config = dict(
    n_layer=14,
    d_model=128,
    n_experts=256,
    experts_per_token=4,
    d_expert=64,
    d_shared_expert=0,
    activation='squared_relu',
    moe_layers=[0, 1, 2, 3, 4, 5, 6, 7, 8, 9, 10, 11, 12, 13],
    router_score='softmax',
    normalize_top_k=True,
    routed_scale=2.0,
    balance_loss=0.0147,
    balance_bias=False,
    router_bias=True,
    init_std_router=0.0151,
    lr_router=0.000812,
    n_head=4,
    n_kv_head=4,
    head_dim=32,
    vocab_size=4096,
    norm='layernorm',
    norm_place='pre',
    norm_eps=1e-06,
    positions='rope',
    rope_base=40300.0,
    rope_fraction=0.5,
    qk_norm=False,
    attn_scale=0.177,
    tie_embeddings=True,
    parallel_block=False,
    init='trunc',
    init_std_qkv=0.0442,
    init_std_o=0.0442,
    init_std_up=0.0442,
    init_std_down=0.0,
    optimizer='soap_variant',
    lr=0.00508,
    beta1=0.95,
    beta2=0.95,
    weight_decay=0.082,
    lr_head=0.0132,
    grad_clip=1.0,
    warmup_steps=200,
    schedule='wsd',
    decay_fraction=0.841,
    decay_shape='linear',
    final_lr_fraction=0.0,
    batch_tokens=131072,
    seq_len=512,
    doc_mask=True,
    train_tokens=684500000,
    steps=5223,
    dataset='wikipedia_en',
)
Below are experts of layer 8 (counted from 0) of a mixture-of-experts language model. Rows are named router (the router's row for the expert), up (a neuron's input weights, with its number), down (a neuron's output weights, with its number) and show model dimensions 0-127. Each number is 50 + 10 x the weight over its row's rms, rounded and kept within 0 to 99.
Before each expert's rows: a language model's description of what the expert responds to. This comes from a sample of Wikipedia text that the model never trained on.

# expert 33
Description: Pieces after hyphens. Word pieces following hyphens, spaces or brackets, such as ch in Ethanol-chlorobenzene, year digits 18/19/20, and non-Latin script bytes.
router:57 51 58 37 57 41 47 51 44 46 48 54 63 40 41 59 44 46 49 52 59 33 56 56 42 48 39 32 46 28 44 20 66 52 32 52 45 45 54 42 66 41 28 56 54 42 46 48 54 60 54 46 49 62 44 32 45 52 59 41 44 53 46 53 55 35 33 45 72 50 45 42 70 52 28 61 60 37 44 71 41 36 40 41 43 49 48 47 52 49 48 55 49 45 49 46 58 61 40 45 64 52 66 68 61 43 55 64 44 55 56 68 42 41 64 53 61 61 36 63 50 55 38 55 64 43 52 59
up2:61 53 48 39 47 43 45 52 43 46 54 81 60 64 45 54 43 43 52 45 48 32 45 35 45 41 62 67 41 60 42 23 44 54 52 65 45 54 45 63 53 38 49 52 60 56 41 43 60 30 41 62 56 54 58 58 41 51 63 51 59 64 51 42 73 46 53 58 33 54 41 55 43 68 34 54 33 39 50 45 42 42 36 40 43 70 65 54 44 49 59 52 59 43 44 69 50 46 34 34 42 52 55 48 58 50 38 62 54 42 70 55 62 46 49 37 55 55 54 42 46 42 38 48 35 58 41 44
down2:65 50 31 43 42 48 62 43 74 61 44 47 53 60 47 53 49 45 55 42 42 50 61 51 32 58 69 44 71 47 55 47 63 59 39 57 39 50 44 47 40 51 52 46 66 38 53 58 37 55 50 38 54 68 53 59 38 48 23 77 72 20 49 48 54 49 57 55 50 38 50 33 49 57 35 57 47 40 28 60 48 57 64 55 47 51 55 39 50 53 46 51 41 43 34 51 54 51 57 45 47 47 48 62 56 45 39 58 57 32 43 49 64 36 53 56 36 47 48 57 52 39 57 47 47 61 42 39

# expert 41
Description: Letter h pieces. Pieces containing h, often mid-word in foreign place names or surnames, such as Rotherhithe, Copenhagen, Arkhangelsk, Maharajavu.
router:63 39 40 56 46 58 48 46 54 46 77 59 31 49 48 70 67 42 57 46 54 37 62 51 38 44 45 76 38 40 56 45 54 53 37 44 54 39 45 37 44 35 36 45 66 42 41 50 53 59 49 39 63 57 51 39 44 32 47 53 51 62 35 65 48 52 39 51 48 59 44 64 39 57 46 57 47 31 47 31 39 47 55 42 63 45 59 47 46 51 55 64 41 48 52 46 47 41 45 53 68 68 51 40 66 47 51 64 60 52 64 63 53 46 54 61 47 68 32 67 59 60 48 39 48 56 40 39
up2:43 39 54 43 39 54 36 59 48 36 66 26 41 52 64 47 52 52 47 52 51 57 46 53 56 49 50 72 58 51 59 47 43 64 68 40 49 34 67 37 40 36 55 50 63 41 70 53 60 52 42 46 35 50 62 60 43 43 58 49 60 63 46 63 46 54 41 49 60 57 39 68 45 64 42 43 48 55 47 40 52 43 54 52 45 49 55 51 26 47 58 66 40 51 56 41 58 69 62 58 34 35 42 41 55 64 63 15 49 37 59 39 45 42 51 52 37 50 58 42 44 51 59 43 53 58 58 51
down2:53 56 50 65 54 56 57 35 47 48 66 51 34 52 64 46 52 42 45 55 54 65 71 62 45 36 58 53 49 34 38 52 52 43 53 63 84 39 55 34 45 35 53 50 63 50 50 65 60 52 44 65 44 53 47 63 48 50 42 58 53 62 47 59 49 31 50 51 43 27 38 62 44 72 51 47 39 55 53 44 34 43 55 51 40 38 57 52 37 49 50 50 59 45 42 49 28 75 55 59 53 53 49 47 69 50 69 52 30 61 35 41 59 47 48 60 47 52 65 50 55 38 42 50 54 52 49 49

# expert 3
Description: Adjective suffix pieces. Word-ending pieces such as -ant, -ic, -ible, -ful inside words like Assistant, Aristotle, able, plus scattered articles and table punctuation.
router:56 63 48 61 59 69 33 44 67 43 44 53 39 37 57 52 42 57 42 59 66 47 40 39 32 67 32 46 35 50 58 53 42 55 50 52 48 52 46 65 53 42 55 48 48 69 42 64 47 62 59 55 53 62 51 46 41 49 44 49 69 56 55 39 35 58 60 36 45 53 37 68 38 45 64 56 57 50 56 64 49 44 68 47 45 39 46 43 40 56 57 44 24 46 24 56 48 51 46 64 67 55 56 51 54 61 37 57 54 56 47 56 57 66 51 58 52 60 54 52 39 59 38 36 54 44 38 25
up2:61 52 47 37 40 30 51 47 63 36 59 68 41 64 53 36 50 69 39 42 55 44 47 58 49 52 60 53 55 38 44 57 48 33 64 38 56 54 62 43 37 27 53 57 51 49 42 50 63 54 48 63 39 57 70 41 52 39 38 52 48 53 38 37 43 65 37 66 49 48 43 43 53 54 54 46 42 49 42 46 49 60 52 68 48 52 80 55 50 59 66 41 32 44 45 61 41 55 27 42 36 46 62 55 31 42 52 53 38 57 45 46 39 51 43 44 68 31 45 58 48 53 47 43 44 35 50 44
down2:33 38 60 64 48 60 45 41 55 46 62 40 48 63 29 45 60 48 41 38 44 39 75 66 37 35 44 58 46 52 55 38 73 50 48 32 56 38 42 45 48 43 50 42 58 44 40 57 65 48 53 33 58 54 44 39 44 53 59 46 59 33 31 49 59 47 30 45 51 53 49 45 36 39 60 44 49 64 55 37 51 52 36 61 49 32 50 55 38 42 51 38 44 60 42 34 58 40 48 44 53 33 47 50 56 39 57 53 31 56 39 40 55 42 35 34 53 48 59 47 62 48 66 50 55 41 31 60